config.yaml
n_layer: 13
d_model: 384
n_experts: 16
experts_per_token: 2
d_expert: 128
d_shared_expert: 0
activation: "swiglu"
moe_layers: [0, 1, 2, 3, 4, 5, 6, 7, 8, 9, 10, 11, 12]
router_score: "softmax"
normalize_top_k: true
routed_scale: 1.0
balance_loss: 0.00271
balance_bias: false
init_std_router: 0.0108
lr_router: 0.000358
vocab_size: 49374
norm: "rmsnorm"
norm_eps: 1e-05
tie_embeddings: false
optimizer: "muon_variant"
lr: 0.0101
beta1: 0.95
grad_clip: 1.0
batch_tokens: [32768, 65536, 131072]
seq_len: 256
train_tokens: 368200000
steps: 4996
dataset: "wikipedia_en"
Below are experts of layer 7 (counted from 0) of a mixture-of-experts language model. Rows are named gate (a neuron's input weights, with its number), up (a neuron's input weights, with its number), down (a neuron's output weights, with its number) and show model dimensions 288-383. Each number is 128 + 32 x the weight over its row's rms, rounded and kept within 0 to 255. Numbers have three digits each.
Before each expert's rows: "mostly gets" lists some tokens that are sent to it at least half of the time; "comes after" lists some tokens at least twice as common just before its tokens as in all text. This comes from a sample of Wikipedia text that the model never trained on. Tokens count by the router's weight.

# expert 13
mostly gets: "th century", " large", " east", " red", " small", "940"
comes after: "1", "2", " ", ",", "–", "-"
gate0:113108153076160123129173120120115112077094154181163149120082089128118163156131153116156118221060130208118095102139096121134149152111114168089132133104106136117153135063142125105092105187073152147087129074133115142079177124132118141080145075152047122125138177111100111160147108187155120108
up0:154167173117113161118087151175192125080105088170074133144104117116118085099196109072131202068133082140116141121095095187099109117110104118087149123197104127144143090075141138128149155162127155126150118128129111135064104109148086118095120144058132199140128087194102076103104122119112142130
down0:145085068121091112177096104177124146143098133117152194114091124133111107143116164188154105150110113112121173135148153137095124158144099103127127152069123163136146104100156126109126084146133077192130140100158100149088117118125173133145175128122082123172144125169106141095175141146166115096

# expert 1
mostly gets: " | ", ", ", "–", " (", "-", " in "
comes after: "\n", "0", "3", "4", "6", "1"
gate0:093119134116161162152103089090117167091119179096172125098152067109169146127100098122156046152162083174171087143094117139108103117089170136134163106157129135128128142152055144154042146160098155149192131108099183120136156198111113158150097193111142047082151117146109086149069156113128136090
up0:137159145128154111156110157099102127156153114125108131109101161118073126120125134158145087142108162183113123199108087128101149186156095096115173164118101076091103158106062132184050084103080083133118144104165154102098135112084047130097119135087129159143143121127128136116174127134126137158
down0:106127145136041104132158116098143172131100166111118119085136096101076114167112125145193178220083105136139133116149154088168122165146132136180133096120169129097077130134098194084109104167094077158082103178150139134136111139072166174142123158115143095105096103138148151150109107119134159173

# expert 0
mostly gets: "==", "In ", "===", " ==", " =", "===="
comes after: "\n", "\n\n", " =", "==", "===", "-"
gate0:114163143173118142100137115129138163131138073103124104117112138087127086133149094150124127147098126117089188164139167115171084142158121150130108159197135183163116099169095143062138141131126141138141099146132106123114092114134125130085166110119122140123075137113131100133120183187140094127
up0:135101091118117096126098124109098091127114163129126114097171134129128150142188136129072180094094102126151101133131124107117076096167109116148079144125061153118188095135135160065138115097116228080112160120139097132065108056131179141126136115113161170176099154123144075136139182162143078118
down0:102135158098065071107126183172102110135155088116123107126083157145116085167142153178098101156158147107130137086161104116128133114148211115094217116092131139118132153171126130079126102067172139145117106121206156171076113197071107126137120105137114149155158146092161169111107128079056078111

# expert 11
mostly gets: "\n", "\n\n", "| ", "อ", "ร", " Lem"
comes after: " |", ")", " |  |", ".", "===", "=="
gate0:075131111140154143182113132063091132067082143157103109098149046086215140156081074126159115139123094147156088141144113202156150160186119162125122078132110158103071051144097103088058080090136198161096077100093125089130141117104157182144112148136108149136116086138144166110107101147096157118
up0:185147101201113159168123121107111157177119094143155142166099096093131119105111124142096086154182092112121130136154085145188056121184126071126097120087114184109113129131089213114106145102082171103127166166105156172100087116153161152138165153102136111122113056129109111108118173096074157169
down0:086070133103167098155089113085133103182142136143136091081065151113159115147164087137123106112128159119149168116063121064103093168164123110199084106114112156170171147133101112159124143081160110103169120129126129141150094163084142122157139096103102184171102115121108106148113189073152072097

# expert 10
mostly gets: "1", "4", "6", "2", "0", "5"
comes after: " | ", "| ", "–", ", ", ".", " "
gate0:129138184095087151188125125060100090114109115125189158116134098145092093129121089156098148144181088129177101044110114162161194141179138167162131132119131114050128103129095111110171181092103122141140150135096113102135149114062185115156124137173110079082128181193159104205133119140195115142
up0:133192116140159131127155127129143113141101157159130071168150132164156167130135148133160133164168062058094138104092133120099109104144124122147140132083094147085097170114149102099145192112141148108082146142071081155182176167132185074193172075179149141097164120096147157133079152155135063124
down0:152132151153156212160137120088120147104132197101116107066193155135146156094170155153181137149152113119124105096049117127142189156106163114187163156131156089092101134045156123128093078100147110121187159123110137115139101134104139086109156085110106096120090109116105163162177124082189138118